From a checkpoint of a small mixture-of-experts model trained on Wikipedia: 64 clamped SwiGLU neurons an expert.
Below are experts of layer 8 (counted from 0) of a mixture-of-experts language model. Rows are named router (the router's row for the expert), down (a neuron's output weights, with its number) and show model dimensions 160-319. Each number is 128 + 32 x the weight over its row's rms, rounded and kept within 0 to 255. Numbers have three digits each.
Before each expert's rows: "raises" lists some tokens whose logits its average output raises strongly, later layers aside. This comes from a sample of Wikipedia text that the model never trained on.

# expert 9
raises: " the", " his", " her", " their", " a"
router:081093106121140104121079112157173093083126156128073167136117185142158146106081101150101104114073182064147110123140146173150073160165067109131158130134149074184118170138115157088125180098153120126131167106103146183139075122184091162077177091080121182204194097139150093107152118150079108083144094165176188144163133212153085123140132161125124110163086119131106120131163150095128163189154110099110142162162085148137102111169117140119079144129090132098098141043135166174128158137131111
down1:195181113092124117126096105128096071172120127132123181076135177128125080094163130120072144118179120180094091087178143107097166144143185128152151210119129137098079136092112060159158155166118134064114122154166077146150105115185147105106151127154141132092071095141131082138126067139144150118178106123105159191149096136129116148128170125123107095138130085098143124145108088142127168141194172169116128156155121114120128092146125140108155131158123156143119091153165176141125102133097123
down2:109141154130144139166129153195200152179105132148187134121134157141115160123153101158182107096099159123120188134118139190128105137128073105132138132136166111167132089151172158096118060111143194136086122134073116140121124158174074167121137125152118198146136118092173108104141170120114153149079161031187160162134150135138152095167063169141153135117160107162157134111133177081114132122149099127101109150095128146103149118082108118211057159126117157133154109079154111145164130144134153
down3:135113241106081141144129167170145133123209126177111070112136133135136164088141121130074092186145106173083114139127122223089154157071168136116151123174122136113148099106100154082117097179132055147118209143129121140092085171151157060127154122081107168160149132146151091165185149136059130107166133129144157112151134140116092077125148098133131116128104114121100088100085095154166092165173106143138084130115077064108171145122122114124128147162104148135160066152101140150113084112135155
down4:145102242170143070130101138124100143120028160116133084162135114138139134100092140115149125134176124132096176130153124170083114128144149135115078088183153098126119104175159208124126051128144129067098128190126094086169163127160121092109099114131118138155079162106115159159127172047083156099151148093134135144165158119081107075114162158178205063127126168142129100088159150117186157093154137127113131120177115130122101197113096084143158112157159162149122116115100094116070175151067142
down5:112120133103120153214090172147202089098177116159102155135105134113174164095134200153147162126141112116117114087086140166103224125132109133161156105152135116145118126122130105130066105116129108163127255160133109157106118155136112128169089148135141112094171162168161148119171171183009125134111145187144126128163142127137150075114117159123160106123124108112148139067069134137105110127205115120129111097075101140132132137110156136141113132042161120126139147140103081165096099113223130
down6:124105208108141147114115131135104163074046150146128118152119116151089202138104126091142164094150117137110109094104178081118075160047102143138125192136115136112118105106142180067101144173116113163107170161143081152116189192192139106179136185109116075112083122146142091168092159086070144082077161132159118087106112117098097151161147077106116121114131158112134129099116106154175091111164116139081128127120141128160154187089125117115123122149087169115179085136137068107080120148162134
down7:064085172103113123119098116122194067142125123083135157121167133199140137116126148151119174123103187071129111108140203132097126102205126105122081147117169091217100131064151124079124195148181121121124087145158170171192090104165158096145123140090146137173155141124105100095122109161105110107108129153126116184153133191146155157108155123132151140179098138085052122095147152104158136160196150106110113148126107147127092145123203159106128140159090100147108075060117127147100254140165109
down8:154081117101137132114146168148109046184039118149126115174130104179131107146178074123117129150105145125111077070080181117121106154104165159170142154162071172068107141231071133119075155141088103150117189072149116084066125119127074136165101149142189150081068131071154148170074083134114155175123095127070131071151137149167129132152160117116120057131154088118068126140136179144098143088103137108124157150166167166081118112101089129074135135158162119123136114120142134108132120089121082
down9:205122145104157105147152140154177032143136121194118206174070107122130105145109016139149108138129115116172107108171175199058138127141185217139159112126144171112157146128101108143097099134116154182108161112139111117117072162166134119201142148133164157097119087185153135112068157192127131117087154145094147138192110132090090151082132165131116148122102132113156100109088124171148100124163131135082105085072120124153159105138133164151137107124159176118195151099144149138127108106000114
down10:115093146171129150168082124078103183164116134204115097117102057207167185168125125102148146069147149153128137111113168166097078171113100125127150143114159147139139144155142137097125135165179155111143091128111133145064139128169087141129145111138111098135089107125160094107073149107137173127091161160118163154105096098108103096167178164146077097148140156086176104088137106100148167183145107121128139104131057128080120141136141087141159138201130120176144110213119088118084109125094156
down11:088141174188115153154144084147141186125095116158146139151161141169145159124128088078070133114073110075163110094163161160099117162083075119174145176146122118112139150187132096059101179165172155172110143084162108134147145126189107130087082170157184151137120084144111116121140117068117128110065133118190143163082149147127082152137169114103134178100095214122144125069156127098115130177163107121134146122153171168169081158068076112115172108122096100083151164075170124128142090157153121
down12:128148118078173065162143139127139147125146147112118122117161076151099119133127083141169164106069138133152145153162185157129141054081147151177136234115142161127137228179073152114107112169089114155114202085161078165119095137144095181114103096115153153070096117107121149101124117133077137109117057139153158156142070152118148154159164139086149081133155104051037135107102160143198200136114113118110081072127129123093193108077174088123123120115130126118084131123149078130127118161149109
down13:150117077082118142112099144109100087118167097112091098148141120107144107088167152103119114166181119143157163126105112089157120070086113077106140091097078118134069103144133109129101179159138142170102101108116173089106156142102177136115108137037120093108069155095122101162098119133124094134153151152057115108126095090156139109153149075154137131111113078119067100159114129090045099154166128090158143149138197144159085126188117171075148109169125104078063095146174137117142119183120093
down14:115139145122174138177087156157140085173111095169126125199148076136077147098064085082167155102115128081176118123142152186100111120114094207153136174102153178090182126174116095112102080142121084117141231052146131094099109134140092156180112086163092144131145154136158122133202164095034151118160145111120109193133129125149133113193068147138180155134120078159147164110121184155127136112145132134062106152114090147113154133117054126119103124096113155120132119148150096177156105150157122
down15:082177183064176118091153081119096092081155127098153129169137115132159117118142119097136148135114132099182153106123130153154078129093093121103169141176086076100110108189166155092077152163114060113147228104124143095107134168112105177163130104175155110132136120174133155100177151092060075129126131053117132124170142159162182125140119093096151146083098117168093176068126120142093161165158088112079076144116125174182130084133078192086142177122108122134096095084090087093107141179149132
down16:118144152113155132129098129103126145130141087171153138129083034159141090150169094110138099087067147147125161101106174117101073138081051129162148182139087148092158142127118162120120091149160113178065174116153148108112158129113122166186099143145133105088040114154149187084152167092130134091091196093140131059161126174059123161146153121109092142130101116185126144035135148078134143172144118117128068145156171118169121129085130162096122101111108108128086130151123099108130120148148176
down17:104132167092101070167109111156125112096078113131129160172175109136119170141156120058175095063080163136143164141146136176126175142095091128147122145144106108154064200113140098184155110102137048202090255091110128139153118146133118063115129104085139142147089144153082112154177116112046090130138086097104131144107103135120130160118163121112094091183117165103100154087085139099144153160211103126072175148130095112167103121092112177178115082133109043144118132138139116166091153141213126
down18:100125151113135176150061093113182106109103156131150143113111170125111138119117149085158125132096128106102135149141112156148197163076147076134058151129058144113062149176118108139134146129180104124149184145154115137111146108141067179100084150106135133152212125109125092099082135139061153101113060099142056119123153094131089132151151104113128149123141172098135105150095061211116086114118087152190172120114104187142133102110186065103125073072126151168157117151117147164143137111171099
down19:177156134157091120156119118156179111161117122138091058113106034152103091112093039112125143136104138067118073130174166147118102079120135121149131168169169186079157170139145124126131171114127150157123159070183048094071089139137120119144117077177193146128090141175105151183114112136020141121112065113174124105128157149126091103108168154146122156141100155103144127166130116117077157146204127180152185128117147139170099151144107117132163135154132077135131149146179112117114158147132091
down20:084125124098098159235150122184150086115110118109134106117090132139192117111179151117105139097100104126119136100143164137062141102129096107163099175129106085170159131095123127153063126082161045110085255125138106168075102107103129124146130111142162123084156123090096164115126141146000156122117117210154101130110146153144136105148137148073186161139069113099083109130104107122134081153194123139129177177107085110115131119131091130147132099152126086144110148132148113107145138194179092
down21:028111128144151153109141143126110173101148108116188168137181197090172121135097127099152112097086118087137111169110095107190083163055058056126119146125123148134085090124151123072140169135112090092154142155084127056155152152128094127123122187121101145227201151122150124178095077132161096149135165120098101148107098112186120136156150134152146142138160142090113101149133172145143159172165113131121161152154158073132027154096118144069112119113134154114157167088101151130171152155122120
down22:123139142146149111096161115123140141097095133075149111139146083109128172054074121152149114058141100175118076103099075119129072066122087163133126147185140170118083128191111148089121070114080104065133124205148149073149153143103138161102154109131139084094178093110182105126141124088163087146090123070148130111105160183126124137136102145122196098111158164124128145120100218131114056128118092098142163172152083158119178170185120106109118129098084136170078125094109125075113087140071104
down23:115072203145161109117174117168092092143173139163144124168125095153127105121145118147119148067139105085160117145139149139125132135126097118130134128157065115115108132219093134056124103137096147166093096117141082143154129075168173133110091126131130152139123126091149104099100136103124123129049205111157143162153129165144162169134128173160165174104102109135129165099091125118204166137086113119139064120127132168125079160080094150115125166157103155072148168105148139134208088174064140
down24:115140182147089134125144142133158133178098115146093142140146069132141151137107087096128172081128142107161161078166153122098123135093091136171180193139140168127052108138124160134140158178078134153078255143126095128120151214141151101157157140144111119140129086107090136129145147128088087095153149141130142145114112160140126094129136125107135044103110099167072140162167097119112108108211108152121128148166170120130121182062115116180155111140107107127103059136204179117096127121162142
down25:112148092158139127111103165131155092126109139136104147180061162097139164121073141159175147119083176076145121130134102135102098113123127159139134085154099128099147178089099114142118114152097104087124141168137064111114157161091119223132081130104094116112152169146101044142108134142164116173167146126135130112114068080111120126113088195155127058082168167068162172135160181122184127063106137154108150086175133114129091142084165086183135117129112145115095111121114136090099133112113108
down26:104151108128120095120146124119054086084117159061119135159130170129138170114116156136130126118062168102104071092099108137168074116175113170135167117144135098080153136158144106155149060162082094176098148079102121082141147097092105157140076063136162095173114104150120097102165117118094089141112089081132150142091154170144134117168108175075103102088119109177120094157131121134067109148112158122159157160133091148114157095200108120131155161121157086063145059153116141169132135123191084
down27:122119134162170106207160146147189126115081158142150134171128122197110113147118072111149122130116136083132116072103146117149150102080105164128150147139125074054100181154098086122112129132143092145142255155134130113106134102130114158117108099141193118141126107131118116126140129142027176116122156115128157053106084157139077124126154138129098099095107124085162147131080135114115180156172147108137193134129129178171163160123108088072124121133153107154152092136182160102078093150184171
down28:100154128114108114161120075151149118124111178171136177155094180205144166127158087132117131078123111174146149088148171143075175113079119135116188127158039126132106142148063132200116112107125083190098197113126136108102112114140142135152078156083187131142085131139087174184153155117037112118102081129141126140158134168073140121085131120101122146094173130116077121133099126083132127103136169147107169130206186154157161116116126107075156096159142067123150122173131135139060093178144124

# expert 15
raises: "\n", "===", "\"", ")", " In", " "
router:156106074136135104116189157162092141155185124089087136069145137117100152097133146135143169164166163128096131104160144120124135131179225140096103154082132097100095146116072112140110130106171183131104135174165165141124154088105091159153159138164154094164136145109105112179164120150120181139120109083135122171107111157155170165146082063086148128128179046145119118134155116113118082075124171136119170094108102151085125122121159088131137111124158130106145144113144115149194088148077135
down0:121122077109125132109145157145128094103112117140130143170182123088172203058117090141081183171161085122112151099120161145137206148180171125153139116134166116056165072055145083064123123102116118179167140107099168149206098081128109126074096140189086093141099106137170110117101166136051100143185100136174140146185146094145108083114128122151140121087158122131120140152116144124116154149191133084148123101066130115133108162105193073119101159104104126123151139117168173174171126149136166
down1:105104096108102098143112144131159128126089160118092150140141103175091159080144099111148166117116131114106125122142124149120228177169112133152144088137118115130145128068087102097127101108129140127092229048114110108163108115169097139082137106151130143134089188156162128100136169177000191112159154184165099102165057166100167080108145121163128158159109111164125149131085162118083176143205093124142160083146098100116118136205161147118106186110141104134150147152107113189189165184179168
down2:115134087124076140114158072159136081136117089093160121110072123116142116114138185115143131196097071140144099128148158118204166137088143124162131113150144100141106158123143172111119145135175153129116138141106183122151113091072168100125156127123127144093143093069079151071116137144216098112104135194150081137128114055089115098132105176127071150128146159143142095157132125118108121186200117125112086100129191146106123158158146176154079145159154142128116158155146145101124159092128150
down3:104118119091073192169107127153191122141148103141151051115137178099170140100124104109098078124093090134090168090144101160088113138080096128189158171110115174141097157137120086143124156170139153160112113150175107136161103105183199148181143079135109116108140124105124114111089107139199094113134087148074116105054094117069083116127170142155110146079132173124121139138110171116196114154115128127083161121147187165151144116161129108103110143098133182086113117164094146114136191062131147
down4:141086067147107089153139158133099113100118185086163141167131067129064207095100146126091167129189141114092142086093157127118211128156086106100106117094169150151116102128133111084154104116151164114104083150145114175136085119158114085097165134109147094125127117114133140173135171143106136090141148189255124160148162131137154108120153150060101123165123112110105179142144151133118146128138109094135158090096076104053124133125140165093117107202173105135117081131160134179144066142080175
down5:119152077094126147115127148111093102154147153153082163147116192143090134116138136102112139119177132105134130151158121153160255102143139136158134141174158152144154108107119107112137156132106123107128142097164103128105096099242106123152050141131133089128052127123136111102076184175042079105063118071139149113110113148115154087086145137154146119071154135144123198115128153150073221116189125116163106130127130119150101093114102182120180123073084156138136152151119157154130112114067137
down6:110162097109151175166106160114117120138189089129187124128112090081145110097127178124085128090104161111143113150156110079096177093135101144190148150119140171124081076120137124192060133139117142157132141135127140095134122155070105159102144137101103094152108139117133103184117121158222106138158103119137122152117131082130201097133121099149151160038143156144126128148175099079101094135114169175136102178151170134092139170113147160170127103156119207114191121162132151133201163139138055
down7:102149135105082138124133135169106074125135092107098096066140118091161146083175055106142128110115123131170134153154168123140255103113173128139125121144118113100101090105128143139089092140114086156116134052164164158109078088154121153112120193156166115140062134122113141094115199140074127060193131120217149177127130119082163165093112127166148172150125125102121094176152202129092115157204132085203121095088141145169119116133090117089142157109143109142153110175130142092140122143090134
down8:113175110139106103128136185097118122134163094104108092084123133110205073061129094165112114155121161156184157112084170145137163162145123130068071111092131140112153173098171134131125141129140122112130188085090095139129077103056125127152129153205167140086129117188103127170160177155137176108223110147118132131129140150091093123119140124145161107160054131151129094106118124134176110103240074108154128194080118219144185089115093154118122122104095059115136120090160159090130149088110105
down9:160127099098144116151100137133154127124137105142115151185139164166113077113116081132122131105082123148141120181116088123160026148125130117151156126160110104125175117194090148070141138138132118040127076136196088135198121121140111150145090122147139154120029160144148113114174118135187113146080138132116107130117112139106115129117131146142077168169157100141193134135124134134159117125066140173073105158154180100132172101083090152117153139148118149171125109094105118158141165128172122
down10:118077121093157108112141126137132127099143118164156073136117123092149211134151185132101182156094129142137132076092128110157148147100127131165112159113123092101101148114138152058122171115117143188109117148108065119127074143190160088108080095121126126166121141130190109100119153136155143178121111154154182193165150093169099153158118127066105098158123169140154156130127150128113166124123114129155062132138084137121105147135126190081088144162131076099126149108093122153121117142148174
down11:134146097135115155149106148158130103126113151131077121125124169147112156137129078118104136083147130117150118131161109156081255141102118157161101166185105105159082129103128125120113113126116123138132134006166129102089085142187077139123097137129111117143088125148129131100095155193027095082119143094162134154131094164091117124086163185161155129130137113128120095146094119163091176099131120123159134163151115123174098080129130090127148151125104109178129117188077151117075124115132128
down12:100107155124136115084141095155080070093075138159147157152077124120083116143079143135076147139132073097143149127155152177121099147127139156205158104128130099085159136153081163133172111163142182076129125141084126172071095093145237094070151102126172114073170163102149101089160163157179167077112088170099088108113131098107081137154191125088084148186114153129155116147114135147155108144137143185124107124164144100070145126131136136148139074117120075111101151148065141196090145098186149
down13:127122072118137157169064169174129117098179105138154092118146160116119162152084128123130125105148121096149095084129121110098255138188167137152132134097183131109155138145120115141167129102113109126136182121152177129083117142144098138092081141135067120144105151100108108146150138055075111137140138100128134194144122194134166138135111102156103143107099111142095138126103169151100104095159224110165138163141072126118119084123112101127147111146108107134110080146098123132110109135123157
down14:166109113130184122129146127142075106153113132116106134130124183163150100149133118153167120092133133076079115145126070136166203125126106135154124147183187080150088121125140210123115147076172192137125135080128198152119141151084149145118103161144070136175055100147153159119084125114099103094113134137206130149100151201071172111136130081131098144095161116120095124151142169094077118137090180156128119153104088098204121121159190096130130128160166159140111095130178166133105126161147147
down15:120195111143090057120128124093110110088149165146132067147057150121141090139133173147120123154138134142116105127114095103166252112123128121149130094178141139120168127163181123114158155152117114132099192101138178089178129112089156155140176065085162167104146096071124120095128149158113073129107112148192158100136121086103133103112087157127117150072141187169144148144159111123060108097165111148129105126119175167120100172125108206126144085192136148147132112141124157126109180110089126
down16:163119138122113185136136160091132090110120148116093137135134147120077156092086080118105076084174154178145150165138153141121241102095092137172141145096113167140152158154149094156108143131137129123081208118131032127091079151157144169100163071073134109116078156134127127120159176092114124157121140057160135093142129077100083126126140134167118106141171156125169145135147112163170108137179101093176146131124191139133113096135109109136190178086133121116173117157165137158126089091197081
down17:123086135125103094112153171101132200100138101129144148139162098158138135127147133126141121095170101123170151115131089101095255149110135113139085164130103150162106141125147165101121127131115118112120228050161127160113126131159091141124149165126092141105166088098113129093125153131012128121110126135142157134182109176083118109145156130131094115126111137082151160114103165105097136141165140126178116104143082124123111156124102140144110179220118161155136159114132123165096142137104183
down18:129127119154099173140107191115159136121119082127125151105161170108118123149131142139126124084126142152143156134139106094120149131133114184167097160075140128179202092144123168113154070216085137145118079114146055199151112156209167096109141154152095165142169116144071131075131131049143081129149164147110138130079111116142116185064131177171172126074145151116105108173135159146182099139000119103159096120173114163130102127099128099148129149127115119091111102133109171128194121120137105
down19:095097118123142152117155133097163122095152091128186123151150098124169175112161133134109150108135139142187101158155138085124115157155137076099080120159126148081157086083153114135083154107122107108116164100091136148095094063099147140116111134154134072112127154060111043052185152151091168128127132115144148202123102134106106081184101135123045180186112158145174155108157102121165093117176065102132134132070169109107118105073137128140173141149123151072140153122093136095222153175099128
down20:144070115156124069173174143163186172104136118158211149096093166120137126147152129183127109126130140136158116154172078147103192125115068133137066142119070156203148188057103120126089121104135154122124139112112043145095196169144138104107177122148122113119133128148091104098136116102083160134122187180128122195158126165135112130062147120159170146155081118146181080137099147149175157140082146128164140119165147113124136142128093110116149115143144118171136118116103176078134125151123114
down21:151130144056107194069094140126080144149138087090124201097105134138108121149112178137154056096114092139105120132151133151183255112117089106145100106159134095156123129108106137108129145097132119135052137103143132100121102108143111108105089090082084112177134139181194163089097131072133096136101128070186081141165129167101158139065133135151121116100135151097104183169134157105097140153150097123164111123072081144134122130113053175105150127088100095165164153103142117115143118091107158
down22:155148113157131143110178134135130122142075102110154148145139078116131140198126142165095155153105095113140150125139173089099082131110160085090133048121146163093185108062125135130129152119081120080145158147127147125113116142122161096112101109137114111143132132113112161141130084097178117162144127124177092137143225115107154153162069065118076176134141145144135171169167111072160113166173113076127092162094164114116143181159135115153144124105158101113088127075159146089118113180143119
down23:128124126105120124095131092123139137097071175115188147165073110128139127166122179141143106150086132104160135166164092175114024143140148121120107107145103144110103131012138106155093131164131174133192076120110112102122171149117144137076141167163120089110102143139130080115083159181186151169157137214107074141103158072091096157065136110141155168152093131187163070108137121106176150142142075158075137156135123130187137151126103103120128159130102131152167196104084124050161172118140121
down24:129167100139140127140129144138111126089140110145094153154116124190099118135170211139088161142137129097142107162148128121163255181107165110134152083125179126121146131094157128143139156145107085118132182126121150093161110099169081091156098116090105094113067180114124085097135149166005092125140114115181198159115128142096120099116102111157101114133110126136119180098171125160144130116223161143140150162104140096121098154116104159101126133134049102151118116145127118111126127106136168
down25:130150125140130166175107140142104095127151135146106157090103155127156066072100069127130176135138124122142107166162138137119255133159137178118140128155125170136104123131117106134118118078122157114125199074194163153099108132201073136177139165171107095148097114103095201159112236098018144113123125115128143152106118222148139171111148138185162083133143128072069090089120110095032119132201178151132109147128105131145105117115134095143148127146145120121149136181149130150099143138131094
down26:148192115126099180101126092106123116095168087164175095157141041139106102140132076095112146155110148118113140186137167098153207154157188151164044121188093104145167148122085134097091151124108166123104107082166122145198166076125070151100161173150018052072105136129140149135093169201146102155158095127095168097152117096080083129139117121156140194106095148073185117101148105165134148138182077134124101133122161186133115102155169071097106098126096128140159140113147081164123165075143128
down27:172073146115165147093132174151131113151142118124132139104161105119080124098137089162117150078159076124126125116135100068138255131167123138140127146128132140192131150142113133126103089144144092100060161105150100140119115114139053178157125131101071116098105169087139120116125171084091129117123122133132188168094103163149154143191142162118100131113162115036119170134129169162144066103165156119137151148098115129059172157129116095161139157118118084115122116178180096184119129139125102

# expert 22
raises: ",", " and", ".", " in", " -", " for"
router:092145110104163099138138142136116044173170106138102121159120130139184115103137139131103093175128104108121120183105163154176124122126142149142095116144121150089135092167161055135178128156081087082188146155134144117158161094104181142093085086150106130082154125078121154163133077144166142114166120127163106081136118127144126136176171099140090136154130109152122105136076095172146115170124120102103133126088110127140111165156181116080089064127170132062139085055075117098109154158134141
down1:136158106153100120125128093157110146110158128124115106045179155106153099090122125094086152129106163168112080127107121142136174192046129114092087116158144113122176139130130083138109127108141110105146183089158137158153114073216157139070095155160154115143146166174193154153180138101079119082164127138098103132124128219119147109154128155136168109121076136185173132097141068130146106098090107132108170094131123183132148131106095101116177156139125115135112108150106169148136109114107179
down2:126157140133157108108154107098113185121041061050094092061123133171133146158072121110124130147196111191101134183148119166131127152126180133139153156199141131159128124158108138127135128172178158132110106114116121170106177187104112157154163081183135104142119091112086126107069093094095146167076103115132100164100098068143131163110091092100147144144114181107119133171142069103116118169086108138106123115141168109146099127111124179134102140075117127156089110131097154100157130141121136
down3:128157140152136091144126153183121129125151124151136100127086092154136111157056141151092160143058079090137160114119079099134144171186092113130120144148120188165080044135171094055105139153078081117118126170099112121141135085109170115073033131140105140116164137125150146098146108127149153128132164150096092161148145133098106160119141110146085114167224124231149142095120135157088165139169093146137141099134067126112141116134116181099142061137131104073095105141073136155075137150058161
down4:166121051136077077144064080147127116112098165172093158074120129101164137140138125167115128095116126132090125131126182110097132110158154128178178104145153143146158143147115103062126102139192141134070139035130109137099125167168095152126169098081185149151132169166085107140068147174070127159202124128101128176160112106127107165148126190095195132143171167143139080124125140094145101115101145127149170101097120096098154124142166171127139132159154092135147138127128136168154187113192034
down5:141117100180055121147182153094132112133117160161096147129099099123176073133162082103141165111086197156123115189120224154140163094145061178204164134144152105110143155129140141117141124118134099123126161126145119148131118150136114126193071093152175093161080130124122100183077130182136086058190135120129149123142127114102128150129126140126128054163094129152141135074174138138085145194160106164150172134129122141169150140136093139114092155156169088079068075138092155079109127133191145
down6:074167105155064141092110158173154151152122102172134144109103128143165067143133164071208143150089129123129147124128195146135145177168109141142194130136132137152120172129064154128134061063165121163145180101149129219141133135116092151111092129135151155134102138152103061114089130150068177117149079121129101111104106122168142133190099132131152146103203099161091072102112140148066117130127097166126109099108157144134154160109114097136103106114132108131163130111134104173182114202132160
down7:061075089162075141159068090125135122063149206104099191119126138160109107141159137065099153085099137097121095088152161135131173105132169135118152121096103135160124177126144136155170154129201140173121144110114092163145142175142124150149184158108092165103077076118094113092156124124112129133102083115118131135182148159096137138120135185082133147175152149075127125121125099145169158090136152151134108160153069189102178137155162125131175143122159111101184097170102117148123098114079179
down8:101094175158164092166108082148144204084147147152112128121097144072105142133116155124172166146123130111119123128165122112083182088109136143097099138102131103091175086135136098172123142147130133160165211126183094132160121181150087132125221166170137109159147121139183089165095141111074119157195117111132069138092111100165144138160082150086175129113187137119132105110111141098081118098054149163134097106115165132102139135101103127169123138136167113082102152091138118206188132146112115
down9:155154095155087134171068139123143077083131118058197164125143128116173145081134135111156083153105199103070160140163164126083151100084078174091108122153104120154166132133118151179142085137156091117091098083142128080111095162155125153163106069188164163147150099129115060142111196096052110141124137152150109162100177144148147140130121118151122119142113183139075121119156128135145084102075088142088152082179168118123141156123131086203078109066198117093164135105118119152078114179171108
down10:135127110134103162110145138128166099094095057146079128109080109170202117068158090125145134053074161137132161101153142066177108129146101104136140140114147136112078096096143124180115125063167118197059156154082089102141164148095132154159106128112167103105049096106149104169122106143121131172153098151174162135093111094114127164107093139138165113142130101167131074106120101122156169153123161095135171085099112130179111102165095174167166117128115097095166139104082184152128084080164101
down11:186117056167092151086154145099166178109070109166156110087117126163083142107105088082162145166151176128073131070168120131056212108133127148112137209178096140102131072110138108097149155120098127113134245096098068084144137138168129122181079107109169108136096138080121115160102153142120112153121128116096150178117123108089095093073136144128180115115100102156169147062134163127043123133132123113168153143124124136121096098149116172106154063130091180139122058136110161125109100142091108
down12:127142150108156135110190125122124164105101103150156038135119104169146109092128121124113123150100147195183162134122117147156153112144115118099148147156086133125118120132147088170143160166121118091174166130210128158146111139144113111074123155145142049135144114144096139184160141155116120103139094055097088067102103130114115124056096091096078148167172086148134119084143121104112144133088122162169110090190090114174097136179142127137162113097162123089076080189095100132081087137162132
down13:122156149045084152135145119079141139148144076117087114142139040154151113122111047106082189045091159111131161104111094131202143178102122112087158110127163135130090126085127150138100182127135104113077186163046114140122159133111126132099081141147144057148096153112130148185123101141174128098109103153136124140108127171119073159142126092132085156086126081106132094070116149080190110189101089073124144122137107122111141106097108155142145128126123132157099115151142078085155146143184104
down14:064182132149129099179146116140146137082129163087151097108156175172134110167193163119128129108154136141112142123158144139086137099128146093116126155056046118112069130143188107127097128129142131155114165163163097118106182117115163096088174144136154185065109109099116103071163113133107035118135124129140087200105123110067143087102133166158156132115078077127128146217162071143209151167224151158130138112135086161091136134107173145150135176105172166168137100155147087081099139123104127
down15:124124106143120114093173135073126135139150134132162136133093192071109211096125112082100126137068110186125111077159191064158090159113094095169129125133103079106142100137098107118144083114124074112193110154115177139122148107133139114114119098144089070154146060124171082165118140110139136142173122123090130140188143127124180186139026141082154185108154174187140130133097082147081099120132045143188130098113125113164137135119098114141129134050096116073099108102129123090136106155081150
down16:085163146120141097132144134158189078098132184125150132113138104177139128154177159151135122139092176101190125147138152127136179116089120138127130096111145131120116162140135079169133151074154092131162192142139143114132119130151098153112080109134117093113102144197136133081187141165072166123116157092164117108145149121092086129150092094052114082108091102186089089170149093132139110213121148107191158117097098136191192164202109137110155171111081084123115054152159090158111105146232145
down17:110130130165091133099171159129108166126175112129131208124079106152113166172128109043132133086079143119100094120150134129180158128143124151129155081191097074151163154122143105088106158105092099169098186152146121163122094094166132086129102132090068096160153100146131133142136097140126090138141120094152147178140159139099076148167139141084128141157162126155115107089138121194138132203188170144140145129161094094153232123183134102129161105140179115123155064057147079117132137118173152
down18:138169176131150149098154127087171158167140169147150102124086089175074139131121144084145138100078115135091186149133091172137182166123128116158123131181116160112120133150080092135115166102128108090126255169148167034134116106116169109094118137160105178086160157089160110143154104171180167086169168146122110127098127177121080128125146099153117143160125126124175131140165105145141102112174112153115138134119130129115067167102172095159161097103078177141114103119119083116066121102081154
down19:153119158084144151090129190180085139095086149119127127098080101121124123159131189127087180121113101143117119123122144132136200150156101142104129144129157138175190113159170108107078113169070145128126209116125144150097090157113094120132182124150134133132163121138145129106112099116136143088060179082150143108108133132107211089101165086135136217161155108138123130061133170097080147191122100178147139065159124038151083120128135127098156080147192110137100158163090107132095138092174102
down20:160116101105097159122136143035162144151126072156159072134136149131116124107171053128072165163189132122108133119163111142164118108109106112121108124167113130140114094092159136147119146160136090148081106215131148111177144140117146088183160144151103134118129193086163132150105174093153137171161103119047122088153091142123132108143104124065111138129109132170119143127098068117105146096063160098119099148174170119119094172098165098142165055127103201117129124124096074079159153100113109
down21:129139155134125145070140081086168164111087087111070075129130096135117112125149130085126117102171089132091090157140118160116182126108166126148076150117067107148131215146117173107179088097116109123108185149066163105111134162116058097177076106181165087124144150161130091131097092141130203147147130097091135086148136100138160172128128120140124167176176185162180136107135113082192081112142105160111160108149126137105176155125168132151068117104063131161140148141096118095149180128173108
down22:153143095097133129129148109132169157134061106160125082128113082111209119097105134142132132111062142166160153143128116146117124154101078125177111181132164157146104097102125098156106122082077077081099131130118077138163174159080121147179087139195091081103050114125103157162123071176168157122170138115124068120077105108097105160081115134135115102183126129161105123101148130130128143159112084113152178149130146140159080138163063183167115170132065057108068190135076136055140104146139122
down23:142117102175114150175141101093091152082129120134110157015134045085069119099115097112126193183127152104112164124169159127085222109108123150128148099159175120072155051102125175172117133154099161131132094096128137124094139177112140065140161132134120174123110112132126192095151128079120087044119101152107124146130189138087137128108112094092153103146154123155141179113108131127160082089108075129143110059115108132153189165126097095120144130105159099171104120140077139139072152063115200
down24:083136135103127123130082141165140091092084155138169076066065125114110132097081098040156118114011116104095124141172108167122136157116184112166046167131104182115104106137136104126105111115099110129148179153118116105151222116075075158091106145108168166120132098048146098153121074103191153153133144140085165104139120166070144099097149149100145091135156122112115099119127144106172078154100078144128138143072185152108091135089079128165148205071132152153183088106124104178119164178023128
down25:087130079126091152186095118167208061139168134122079104126092165144097091189124151155136153115125161099160128108042171085093169110109139118133181163051125091174156149159175141114130131131144083156097223155087121134146093123128124171141117060098125156058126110152108108081162124138056176137159128149130109136189113096128070097122145171131119090141106132155137136117086092153127127132255093092092150080080116138152143122132154163187176111113156100145110116112108127156174142129182136
down26:101182113159064151180112127153131148070146139123126108102128157158121113163197093051113153091076165104092145134111171128129201121081095103169127119083152089142146200073165101130130118110096145135123227114144121167130104169127175124126116102108181151147098156142172118136144169139085107112117113099166165155132117097146167136140138220132197134166112114109092112144141100156117168151219115153155145141108143078105128081159116199164140130164135122146124153172100090154097148147127084
down27:110139100096135171117142109130180095171107163139127109135087095197085101152098100175113127105095142145137131065098112116099222159078115116162108160112114095139117148199152138139148101088162091150128255146108105073094133191110144174139081126084134154163181101141131149101105091096177152102088173132164120097133093133077144151132099093152125093142163075151143104125147096096167132137159130116135120115103109146083136118099179186152116125128141113109103130086124143126112143165083173
down28:152169073196114126124149119128092153144124121096079061089097190100191140121136111093115157137111162164147141061151166094106057099070126116124130087103143153095209078147113109174123168061079131124129099075148129088136137140142162145138129115147160086139131143179158203136126115110193118154223109087106088082146062115133152136078066122113159136157149174168124133170095091100091092130090146103139100127152147189138148183121073159087164093107163091075098101110129156107140093093123172